python train.py --n_layer=13 --d_model=384 --n_experts=8 --experts_per_token=2 --d_expert=256 --d_shared_expert=0 --activation="gelu" --moe_layers=[1, 2, 3, 4, 5, 6, 7, 8, 9, 10, 11, 12] --router_score="sigmoid" --normalize_top_k=true --routed_scale=1.0 --balance_loss=0.000699 --balance_bias=true --router_cosine_scale=20.0 --init_std_router=0.0122 --lr_router=0.00134 --n_head=6 --n_kv_head=6 --head_dim=64 --vocab_size=12576 --norm="layernorm" --norm_place="pre" --norm_eps=1e-06 --positions="rope" --rope_base=10000.0 --rope_fraction=0.25 --qk_norm=false --attn_scale=0.125 --tie_embeddings=false --parallel_block=true --init="trunc" --init_std_qkv=0.0391 --init_std_o=0.00767 --init_std_up=0.0391 --init_std_down=0.00767 --optimizer="muon" --lr=0.00626 --beta1=0.95 --weight_decay=0.04 --lr_head=0.00396 --grad_clip=1.0 --warmup_steps=200 --schedule="wsd" --decay_fraction=0.763 --decay_shape="sqrt" --final_lr_fraction=0.05 --batch_tokens=[32768, 65536, 131072] --seq_len=1024 --doc_mask=true --train_tokens=334400000 --steps=4902 --dataset="wikipedia_en"
Below are experts of layer 5 (counted from 0) of a mixture-of-experts language model. Rows are named router (the router's row for the expert), up (a neuron's input weights, with its number), down (a neuron's output weights, with its number) and show model dimensions 192-287. Each number is 128 + 24 x the weight over its row's rms, rounded and kept within 0 to 255.
After each expert's rows: a language model's description of what the expert responds to; "mostly gets" lists some tokens that are sent to it at least half of the time. This comes from a sample of Wikipedia text that the model never trained on.

# expert 7
router [152 113 120 141  95  97 158 171 161 132 108 185  92 114 102 128  95 137 126 144 102 116 103 108 113 113 171 107 111 153 115 153 150 148 115 133 113 102 100 171 132 124 142  99 153 112 134  78 125 130 100 145 139 158 137 153 141 170 131 145 146 131 150 137 162 103 143 117 105 135  61 127 112 129 120 128 134 147 146 143 113  76 136 174 126 137  95 155 122 115 135  97 115 113 112 113]
up0 [141  68 111 146 132 106 152 143 106 163 109 119 107 135 116 103 114  99 125 145 130 158  99 138 178 143 125 121 110 144 114 125 145 154 105 153 128 146 140 117 147 159 147 152 161 128 117 147 122 135 155  93 133 133 103 122 120  72 128  97 104 140 104 118 140 140 121 142 133 149 122 129 138  99 162 158 158 115 157 116 148 119 116 147 138 122 119  99 129 144  94 110 128 111 112 142]
down0 [162  92 115 142 134 134 128  99 125  93 132 137 137 117 120 134  62 149 125 128 137 160 134 112 111 116 123  72 159 127 122 138  99 159 138 134 115  75 146 110 146 130 146 155 147 118 123 107 115 119 156 121 160 141 133 100 141  78 130 138 151 124 130  92 158 129 152 119 133 125 101 115 147  92 136 113 136  95 132 158 128 147 155 143 134 123 129 108  99 153 145 172  80 147 124 105]
up1 [140 109 152 193  96 129 156 125 132 152 139 154 106 109 114 143 116 127 164 137 107 157 123 109 119 147 162 140 141 132 163 113 110 136 134 129 127 151 141 163 125 136 137 144 113 145 145 143 160 112 178 105 120 164 135  55 122 124 147 113 127 149 175 168 140 137 148 110  95 121  99 157 169 100 133 116 106 114  80  87 181  80  98 122 108 110 145 153 146 140  97 151 116 116 129  92]
down1 [119 112 121 112 111 115 128  95 144 103 144 135 121 108 102 128 180 164 105  99 157 124 116 131 102  83 135 145 124 147 157 153  89 122 158 119 139  90 129 158 165 120 130 119 161 124 145  88  97 140 131 120 145  85 129 108 120 145  96 151  96 127 139 169 104 148 145 119 146 175 108 135 139 142  98 174 147 126 109 119 119 120 124 120 139 156 100 112 138 136 135 113 113 162 122 109]
up2 [ 89 115 107  90 118 128 149 120 121 149 108 102 136 147 159 136 176 126 135 141 135 119  97 128 150 141 122 134 122 132 139 128 115 151 125 124  88 118 130 135 142 140 103 142 108 120 161 141 131 147 136  92 126 127 120 153 133 150 111 145  89 152 178 152 111 113 147  91 108 177 161  65 153 130 112 108 161 134  86 119 138 148 159 126 133 126 108 125 157 153 180 134 174 155 125 155]
down2 [ 84 191 109 135 100 146 190 166 129 108 105 126 118  96 174 166 104 121 112 142 110 113 140 129 107 109 175 134 138 155 126 150 104 116 134 125 144 119 136 108 115 174 141 117 128 127  90 133 151 123 164 157 132 141 125 122 139 155 169 135 173 124 155 121  99  93 113 141 149 142 140 137 139 112 128 135  76  87 114 139 123  72 166 110 155 102 121 134 113  92 109 129 120 113 114 107]
Commas after phrases or dates, line breaks, and capital first pieces of names like Sh-, St-, Mc-, New, Kepl-er.
mostly gets: ", ", "), ", "\n  ", "Sh", "St", "\", "

# expert 1
router [113 116 157 132 156 155 132 143  96 123 110 139 119 106 124 176 180 133 164 116 157 135 134 191 104 141 161 154 131 146 132 110 121 138 113 101 156 102 130 118 138 101 165 114 141 116 153 119 127 170 135 124 112 104 160 114 143 156 142 144 137  96 149 173 187 125 103 144 141 119 107 141  91 123 198 123 100 141 123 104 134 104 152 138  71 130  99 145 110 133 124 170 174 127 119 139]
up0 [138 129 179 162 128 154  88 113 106 136 109 118 100  96 155 111 107 121 135 107 147 119 172 134 116 115  96 127 108 200 188 107 154 121  92  94 144  94 119 120  95  90 141 139  93 126 134 175 111 121 146 126 130 125 119 125 166 141 129  89 131 130 132 110 122  90 123 154 114 134 140 113 114 107 129 135 104 122 172 102 144 164 113 113 158 121 128  96 120 188  97 142 168 110 114 121]
down0 [126 130  62 117  96 141 146 159 153 102 105 125 136 155  97 109 127 157 158 163  97 129 135 158 137 133 113 178 135 147 136 129 129 108 123  86 138 185 116 138 114 141 121 110  93 136 142 142 121 172 107 132 120 119 140 149 113 110 152 126 141 128 163 138  80 123 148 144  96 121 124 124 155 154 125 109 144 135 134 103 138 133 140 125  70 100 141 120 103 119 107 120 146 151 109 138]
up1 [ 91 197 138 155 121 124 155 135 130 103 152 128  96 161 128  87 189  87 119 117 182 137 132 102 145 155 105  96 148 126 131 124  83 153  70 137 117 101 112 102 119 103 155 137 148 128 169 115 111 148 110 156 146 103 144 100 109 113 116 144 109 140 151 116 122 101  77 111 146 102  80 139 122 136 159  87 154 147 141 125 136 124 137  93 149 157 141  91 129 106 187 173 157 154 102 142]
down1 [146 123 127 133 145 105 112 141  93 122 127 105 114 118 148 142  68 123 132 196 155 105 117 134 113 134 124 133 139 116 109 112 127 106  82 158 101 100 119 137 156 160 156  98 153 126 104 159 133 108 111 139 114 120 156 111 116 118 127 125 132 118 163  98 126 116 143  80 132 139  99 133 175 129 112  93 150 118 160 122 175 136 114 124 117 126 124  86 105 110 136 146  97 119 119 134]
up2 [148 123 122 135 109 150 138 134 176 135 118 128 114 122 124 160 112 144 104 110 133 147 111 169 183 149  81 157 127 153 141  83 133 168 125 138  85 153 155 121 117 108 137 142 133 116 127  95 125 140 101  96 175  98 137  82 154 113  91 121 152 120 133  87 180 133 138 142 150 134 126 139 118 173 140  82 127 147 138  96 161  85 143 159 144 104 111 120  93 168 129 142 164 156 136 124]
down2 [ 90 136 144  96 101 194 147 116  69 120 125 113 106 147 148 106 121 118 153 125 116  85 140 160 119 152 104 115 106 144 107 111 149 120 139 110 126 111 110  86 143 149 172 114 124 116 119 142 127 104  88 146 105 147 115 129 110 149 134 106 165 134 143 155 117  99 143 112 150  84 119 112 119 170 101 169 115 164 104 108 124 137 135 104 116 152 142 136 118 131  91 146 152 106 124 125]
Sentence-ending periods, paragraph breaks, and capital letters or accented pieces opening names, as in ". She", "Gr-é-goire", "Brig-ade".
mostly gets: "\n\n", "D", "K", "R", "C", "T"

# expert 0
router [141  77 152 135 120 136 127 130 121 116 141 127  99 134 133 122 116 174 161 130 141  99 151 131 122 140 139 151 102 129 148 185 139  99 135 175 116  99 116 116 128 107 139  83 118 178 106 159 149 114 149 120  92 101 143 163 152 100 138 207 135 137 123 132 126 102 107 118 144 112 106  75 163 142 122  79 138 128 110 193  85 107 115 128 152 161 111 142  88 125 110 104 133 160 148 135]
up0 [137 119 144 150 139 140 135 132 132  97 117 104  71 141  93 144  95 142 130 102 165 104 169  86 123  94 129 187 142 105 139 130 181 148 129 122 127  99  70 141 140 134 113  92 106 157 125 140 131 150  91 148 126 111 130 153 140 132 125 181 129 109 127 111 121 110 121  85 110 127 135 138 115 135 132 120 146 120 101 153 127  93 152 106 122 143 131 146 125 111 145  84 139 165 111 128]
down0 [ 89 100 121 104 131 148 140 152  86 131  88 160 181 126 116 139 154  90  92 117 119 127 102 140 144 127  86 141 136 113 137 149  82 155 152 127 144 144  87 113 144 129 118 164 162 121 118 131 138 147 180 164 137 141 109 124 132 113 126  79 133 115 126 148 118 160 136 149 155 122 123 188 117 116 122 146 130 130 116 151 166 141 130 170 154 128 188 124 127 143 141 122 122 104  89 125]
up1 [115 157 111 149 140 132 110 141 105 101 132 124 135 162 153 156 135 103 144 116 124 116  90 146 145 151 131  76 110  59  84 147 126 127  95 147 127 101 101 113 139 118 156 103 170 101 101 120 132 142 162 134 158  95 115 205  91 109 120 121 108 118 155 130  89 102 156 141 138 142  80 108 145 119 168 131 101  79 124 138  93 132 145 109  92 150  70 107  86 111 107 123 131 140 110 177]
down1 [133 148 158 115 132 146 127 111 146  68 133 103 161 159 138 125 115 119 175 107  94 119 141 113 184 132 145 115 121 146 134 113 114 177 167  68 152 114 124 139 152 121 106 107 150  82 140 122 133  96 157 108 146 136 124 155  95 141 156 125 102 120 114  88 115 154 100  69 148 101 150  75 114 130 141 155 149 140 109 118 169 132 147 117 133 140 115 130 116 137 147 119 149 121 102  77]
up2 [108 131 118 157 127 122  81 148 120 130 176 166 126  91 126 117 157 175 118 126  96  57 164 132 131 133 120 111 132 137 107 116  87 172 146 119 115 105 129 155 135 141 157 127 150 112 123 113 177 152 132 116 125 121 114 155  96 119 123 109 160 198 125 135 121 123 163 131 105 149 104  91 136 155 133 113 132 132 157 105 147 106 111  95 133 184 112 121  98  92 130 180  82  91 155 142]
down2 [ 98 107 146 126  81 163  84 112  95 104 118 111 120 127 108 144 134 176 124 110 123 115 129 169 122 117 157  96 138 161 125 163  97 147  99 135 132 116 122 115 122 104 124 148  95 112 171 159 194 142 111 120 125 139 129 143 121 102  96 130 154 132 136 122 117 136 144 163 152 163 135 121 102 140 116 114 163 167 114 121 107  97 151 132 139 156  97 128 103 147 163 117  95 112 146 151]
Short inner fragments of long or technical words and foreign names, such as haloph-il-us, Acy-li-um, Man-ri-que, vir-us.
mostly gets: "ti", "il", "ul", "um", "i", "u"

# expert 5
router [ 72 130  93 145  95 121 131 127  88 139 173 156 166  91  96 115 111 161 130 102 107 133 106 161 138 182 162 137  84 126 105 150 117  89  89 160 141 128 114 132 103 100 131  75 130 140 132 127 123 130 127 134 150 144 127 130 124 151 149 117 172  95 152 144 126 138 125 202 109 169 134  54 115 136  97  67  99 157 127 144 129 102 119 163 102 142 152 159 103 138 163  99  83 119 118 105]
up0 [123 154 138 112 146 131 164 106 139 132 106 101  81 166 140 137 129 114 138 138 159 151  80 122 170 110 128 115  76 179 101  94 119 115 127 170 146  90 137 158 177  88 110 120 188 136 137 121 107  95 137 121 116 122 106 151 120 113  41 140 155 128 165 109 139 109 106 133 117 123 106 103 137 174 131 133 149 183 157 102 107 138 105 102 139 147 107  87 137 108 123 116 106 122 103 153]
down0 [ 87  99  58 128 118 152  99 123 145 141 127 150 136 132  99 158 143 203  83 120 145  77  96 135 100 111 132 111 132 114 126 101  54 149 135 136 107 134 146 122  82  82 102 126 164 139 139 110 121 165 149 109 137 157 120 109 178 137  90 139 139 105 125 120  88 120 171 120 118 171 136 126 134 154 146 136 134 158 114 136  96 125 126 171 117 112 116  99 103 144 137  88 160 124 108 113]
up1 [163 104 182 161 121 126 125 113 118 147 169 153 126 102 102 133 129 141 116 112 103 145 129 136 152 121 112 100 133 116 127 127 113 108 146 127 132 131 125 164 102 149 149 178 152 101 112 123 112 140 140 135 140 138 118 101 126  85 124 126 123 110 137  95 118 110 129 110 102 157 166  76  79 170 150 158 119 156 144 131  99  83 104 145 111 128 125 142  98 124 151 170 142  79 113 160]
down1 [110 176 119  90 144  93 117 151 122 157 182 117 150 171 110 137 156 116 112 119 115 128 111 159  65 130  91 144 123 129 124 113 116 136 151 116  92 108 137 120 106 175 135 113 128 104 164 116 104 138 147 121 132 141 146 100  99 107 124 111 111 144 133 116 122 122 135  78 140  96 120  96 152 136 132 123 163 160 127 140 116 163 160 126 129 101 131 131 111 136 150  88 138  71  90 159]
up2 [ 93 116 178 142 114 100 140 118 133 156 125 109 147 120 163  97 114 156 133  78 104 163 135  86 119 157  88  97  87 129 110 101 169  82 158 129 144 124 143  97  89 129 150 146 189 106 156 167 136 131 100 175 125 161 150 122  91 149 129  76 134 113 131 189 137 129 125 166 160 163 158 146 124  97 142  80 106 110 152 126 126 125  98 122 110 132 131 118 166 133  92 148 138 132 142 172]
down2 [110 113 120 136  99 131 122  96 135  92  73 112 122 130 112 114 136 110 144 124 138 140 128 102 131 152 122 129 133  96  98 136 128  88 133 139 162 116 102  92 116 124 152 166 119 194 112  60 123  90 120 146  94 122 157 151 100 126 144 140 116 100 100 125 151 151 113 162 130 162 133 107 161 125 167 116 126 112 104 138 115 104 127 189 120 162 153 162 113  94 126 100  97 137 172 114]
Word-ending pieces like -er, -ations, -ah completing nouns and names, opening parentheses, and capitalized words like American, University, September.
mostly gets: "(", "ia ", "o ", "American ", "ar ", "N "

# expert 6
router [106 119  89 164 133 138 141 149 150 117 127 132 147  70 136 140 107  95 127 130 147  81 110 129 128 130 117 145  99 117 112  84 104 102 183 170 168 111 122 112  99 110 117 121 152  95  90 153 150 151 104 106 139 140 132 133 126 153 110 163 132 130 139 150 121 124 127 135  84 142 110 128 182 154 147  85 118 145 192 112 140 119 101 132 105 173 163 109 123  98 161 114 135 104 137 134]
up0 [133 137 123 166 130 141 132 129 109 159 148 106 146  69 161 109 122 147 117  93  98 127 159 131 178 152 140 136 158 122 139 128 145 123 107 101  71 113  99 114 132 112 122 114 128 139  86 149 134 102 127 136 132 122  97 143  99 117 144 108 145 106 156 135  99 112 123 125 127 163 135 124 105 162 150  94  69 130 123 114 115 121 148 114  87 156 134 137 186  93 149  67 146 117 164 124]
down0 [169  95 130  97  61 128  96 104 120 154 112 129 123 125 141 135 151 112  83  97 100  96 189 123 142 109 103 165 146 126 130 128 133 145 138 136 100 131 147 131 126  94  96 102 145 105 137 118 173 148 122 129 114 132 161  73 162 126 112 110 137 143 136 154 167 106 147 126 148 126  98 108 130 136 133 132 129 134 127 150 159  85 116 111 124 153 173 105 115  97 174 119 176 105 168 123]
up1 [131 149 132 113 123 121 125 160 121  94 128 114 116 130 116  96 167 158  97 109 160 152 125 148 161 139 123  91 129  92 125 156 115 104 131 163 114 148 130 109 120 142 183 126 110 166 121 149 151  94 134  99 119 149 133 158 119 148 115 147  72 133 124 140 140 158 125 126 139 134 102 127 139 154 121 109 122 134 190 146 149 130 104 121 109 135 111 146 110 123 104 124 102 115 148 121]
down1 [120  96 123 107 143 124  58 101 171 190 134 130 159 116 125 135 119 155 128 121 137 133 142 108 156  94 134  95 119 117 139 149  97 118 145 133 156 123 150 163 136 100 139 151 138 138 152 142 146 111 150 126 120 130 158  86 134 117 106 124  99 110 109  99 140 147 139 114 101 164 135 134 111 108 149 144 143 124 159  99 134 118 132 110 154 154 134 146 131 116 150 144 138 107  54 170]
up2 [135 142 171 147  98  84 125 129  98 106 123 146 124  91 143 172 140 142 116 159 144 138 129 130 104 143 150  67 124 108 114  81 134 156 119 127 137 119 109 121 146  97  85 158 130 110 125 161 145 103 138 173 133 124  95 145  84 135 135 127 139 117 123 170  74 103 133 124 147 144 151 167 118 140 170 136 121 144 128 124 156 122 111  71 139 139 142 158 170  96 177  99 132 118 122 180]
down2 [162 152 127 127  96 121 109 137 115 124 169 175 143 105 131 158 182 118 144 124 142 147 152 128 156 163  95  89 194 153  89 107 125 148 144 155 102 110 174 135 162 106 150 134 131 135 142 126 185 125 102 142 118 116  87 146 159  90 132 174 124 104 129 120 101 119 131 151 132 127  92 121 127 135 119 178 155 102 126 150 145  98 109 114 103 152 116 140 111 105 134 146 103 105 117 139]
Verb forms and past participles in narrative prose, such as presented, conducted, brought, allow, released, often after was or to.
mostly gets: "ated ", "new ", "ted ", "made ", "would ", "known "

# expert 4
router [131 126 146 159 116 164 172 106  98 124  95 192 128 139 137 166 110 134  87 120 142  72 156 138 128 162 118 165 112 129 153 126 130 107 113 124 133  88  68 142 102 108 160 129 149 144 114 119 142 117 149 174 117 156 112 138 185  98 127  98 133  77 127 149  96 108 106 183 143 117  92 103 114 118 149 153 112 150 134 132 161  97 141 127 142 130 163 156 101 108 193 114 139 132 147 140]
up0 [146 102 155 110 106 136 138 122 160 135 124 194 149  89 115 140 152 145 105 150 175 160 107 143 111 101 150 146 115 108 123 151 159 117 115  85  76  78 160 130 139 122  79 140 141 153 155 166 110 109 120 110 138 149 150 123 159 145 153 152 153 141 132 144 135 106 143 127 156 106 149 148 147  84 129 117  88 143 156 122 120 119 132 125 124 157 149 153 141 100 133 108  99 160 127 115]
down0 [147 139 127 135 150 106 117 143 150 107 136  60 107 127 118 107 123 135 138 174 141 153 115  99 135 136 126 114  88 136 128 126 173 146 106 127 155 138 125 112 162 139 148 124 153 168 126 176 125 151 130 107 128 128  85 123 131 125 111 146 145 144 131 123 126 126 150 140  82 133 168 158 107 160 108 137 100 150 133 101  95 121 154  90 133 139 159  88 130 155 150 147 104  75 139 114]
up1 [149 127 148 127 145 125 120 126 169 158 130 190 139 111 120 114 118 139 116 123 117 100 151 164 145 141 103  96 129 102 118 111 127 145 147 142 136 115 129 111 150 110 142 160 167 150 119  84 115 151 125 155 114 131 164 103 165 105 120 133 129 154 172 150 156  91 149 133 157 150 110  96 134 124 182 114  77 137 115 114 143 108 123 118 115  95 161  76 106 119 136 112 113 128 153  81]
down1 [141 158 116 181 160 130 107 159 123 125 104 122 126 158 111 112 120 122 120 132 147 139 141 123 163  85 140 128 124 141 113 121 137 129 113 123 156  95 146 111 163 181 125 111 128 136 151 132 132 143 135  79 157 119 154 129 130 162 137 160 116 143 109 152  72 115 146 120 126  68 125 122 135 113 125 131 129 131 113 114 102 148 116 136 103 109 143 103 163 147  93 131 132 150 118 203]
up2 [119 131 132  97 115 136 125 130 139 143 112  96 129 115 127 126 177 150 107 154 163 136 106 120 116 132 125 130  99 103 148 156 112 133 112 143 149 138 105 149 111 139 118  86 146 127 100 109 115 112 140 123 170  97 148 176  76 132 129 134 139 134 131 141  94 140 124 147 109 139 117 138 119 112 131  96 100 169 111 129 105 115 162 128  78 133  86  96 146  96 129 140 145 132 152 139]
down2 [134 173 120 187 154 110 139 112 118 105 126 117 131 125 163  83 133 164 114 131 117  68  96 166 130 121  91 144  99 131 109 116 106  89 134 153 126 136 110 126 140 163 162 131 122 168 120 149 132 136 128 105 130 120 166 168 129 164 151 139 133 143 115 149 130 111 108  89 119 127 102 107 115 139 165 135  84 121 113 130  98 112 139 135 117 150 119 143 146 186 164 170 177 143 120 115]
Determiners and relative words like the, a, that, which, his, beginning a noun phrase, plus pipe separators in wide tables.
mostly gets: "the ", "The ", "that ", "-", "–", "which "

# expert 3
router [ 89 127 130 166 139  85 148 113  87 130 138 149  97 134  61 143 138 106 122 141 113 140 126 137 102 148 140 111 109 107 172 166 126 135  88 150 134 113 119 137 138 112 157 133 138 142 136  85 137 145 131 144 124 115 118 171 115 175 122 184 124  91 120 122 134 108 129 135 134 126 119 145 152 121 112 134 127 105 150 121  90 127 155 138 153 115 103  96 100 123 120 137 148 120 125 121]
up0 [113 125 192 160 154 153 131  82 107 161 113  99 140  76 134 137 103 145 117 107 139 151 144 130 137 103 117 139 130 126 121 125 146 106 124 148 100  81 120  68 113 156 127 111 156 134 150 139 130 142  98 115 130  85 108 147 102 124 151 106 145 120 139 162 105 106 110 168 157 180 125  64 109 148 137 125 142 115 122 109 155 145 101 161 176 121 108 198 134 140 138  96 133  92 208 132]
down0 [117 142 139 130 161 133 141 123 126 157 125 148 140 131 150 115 120  73 172 135 157 164 134 130 109 118 131 121 152 128  93 101 173 138  69 153 111  79 111 123 138 165 128  90 133 161 110 109 109 164  85 142 109 139 131 114 141 157 116  87 177 128 129 153 173 138 106 135 134 127 142  87  83 124 125  88 112 140 122 146 127 165 151 120 160 145 151 120 125  82 155 120 110 125 119 176]
up1 [154 106 138 147 140  96 128 152 101 118  97 131 137 120 133 107 154  91 152 132  89 168 134 145 181 145 150 189  93 132 100 159 106  62 127  84  99 125 141 155 116 134 128 183 104 118  74 114 139 135 138  69 145 139 114 113 112 148 143  78  88 121 114 110 134 173 111 127 116 106  88 175 144 129 110 109 115 139 142 152 125 129 172 132 142 109 143 149 141 131 134 129 120 113 107 143]
down1 [144 153 122  80 116 135 148  91 119 136 142 147 144  96 139 136 118 134 125 139 125 103 103 131 119 116 133  83 101 125 134 103 142 146 115 141 124 129 134 114 101 150 107 109 154 153 159 127 157 110 103 123 122 154 152 105 145 133 122 169  85 125 159  99 100 113 135 148 148 132 113 148 160 111 151 147 146 153  66 147 149 161 195 106 147 156 127 114  94 120 130 101 111 125 126 124]
up2 [ 92  91 103 177  97 160 181 149 151 121 168 114 129 165 138 158 159 140  90 110 146 139 109 133 127 135 133 147 116 117 159 107 165 152 145 136 141 135 157 129 119 150  96 159 132 106 146  92 108 132 150 137 124 136 137 105 145 142 143 108 157 170 131 165 115 153 175 101 115 137 158 125 122 111 151 112 161 123 154 100 114  71 103 134 151 114 141 121 154 145 160 159 196 137 119  77]
down2 [116 136 129 156 115  80 136 153 154 139 132 147 127 106 132 136  85 131  92 117 128 154 134 154 120  58 152 121  83 165 151 112 121 140 106 109  77 178 149 121 141 143 151 114 108  97 146 126 105  97  94 156 131 170 134 122 128 143 138 123 138  73 138 168 131 128 203 132 135 149 145 120 137 141 140 123 123 162  59 116 126 129 140 136 142 171  79 134 150 168 116 127 151  76 123 102]
Digits and year prefixes like 195-, 201-, infobox dashes and field names, table pipes, and sentence-final periods before line breaks.
mostly gets: "201", "0", "200", "==", "6", "1"

# expert 2
router [152 122 124 132 144 101 141 156 127 113  89 135 105 110  78 114 113 133 121 103 121 181  87 147 181 158 101 118 151 138 114 131 125 153 131 151 142 119 110 141 153 110 156 123 134 132 148 137 136 168 140 130 162  85 138 132 126  83 152 113  95 120 138 162 139 129 143 130 119 197 128 151 167 133 186 119 115 168 155 121 103 102 147 132 153 167  91 125 111 114 144 153 120  88 134 110]
up0 [124 172 106 122 136 131 151 137 125 117 114 125 127 108 133 136 133 116 126 160 172 171 117 116 138 157 150 145  95 108  95  80 151 119 136 120 154 115 181 149 125 182 153 112 140 162 121 159 111 109 130 169 122 186 141 135  76 114 113 133 123 131 137 161 113 147  88 161 119 151 119 131 112 157 135  93  98 123 157 170 150 149 134 138 156 134 138 123  90  86 138  99 124 150 133 123]
down0 [155 103 131 113 125  82 118 115 116  91 143 136 128 161 149 172 134 142  96 168 122 128 136 104 180 129 116 130 130 136 134 152  71 147 153 150 122 115 191 141 138 127 113 145 125 166 126 147 141 146 120  96 126 101 128 139 160  78 145 154 159 120 125 146  88  81 133 103 133 116 144 142 106 137 113 141 146 161 128 132 146 144 113 162 154  89 123 125 105  99 135 138 126 124 158 108]
up1 [124 151  98 140 144  77 145 118 107 135  86 154 154  82 153 143 162 155 120 155 132 132 119 156 159  98 187 134 157 148  97 140 126 128 146 111 110 104 156 130  84 102 131 176 158 148  81 179 128 116 161 147 109 102 101 109  79 100 142 134 104 138 101 123 126 111 108 135 113 127 124 100 131 125 130 126 138 124 123 122 118 130  96 143  95 110 156 120 157 117 105 134 153 131 157 130]
down1 [121  91 161 133  95 113 103 158 106 136 100  70  92 168  82 107 144 118 107 152 120 158 123 115 126 162  91 124 120 129  79 115 102 110 107 143 109 136  97 116 128 132 144 126 117 123 140 124 195 176 148  92 126 149 150 121 116  90 103  95 140 151 139 127 172 153 118 161 127 136 145 164 173 146 100 118 197 136 120 148 161 108 156  96 121 150 139 142 122 147 133 113  99 149 119  93]
up2 [ 86 116 177 156 155 140 103 133 103 149 122 123 111  86 112 141 122 124 129 183 124 135 152 143 111 136 107 119  97 103 122 130 115 151 108 102  95 167 132 104  89 131 195 125 141 135 148  88 169 136 151 129 146 110  81 116 122  99 126  96  84 129 132 122  98 119 123 159 138 144 117 115 123 134 103 148 144 158 148 111 100 181 141 148 151 123 113 159 112 110 166 148 149  99 168 161]
down2 [117 132  94 102 116 122  94 117 116 125 137 108 111 155 133 121 107 151 108 122 122 117 130 118 138 122 133 144 180 141  99 146 138 124 151 148 110 135 111 137 161 142 143 149 166  89 138 143 116 148 121 133 145 154 151  98 157 192 148 190 133 139 115  98 127 157 117 103 120 153 135 106 117 164  98 125 126  80 120 145 144 113 114 136 171 110 159 125 143 149 104 105 105 160 100 117]
Common function words in running prose, such as of, and, in, with, by, plus colons and table cell separators before entries.
mostly gets: "from ", "of ", "with ", "for ", "In ", "were "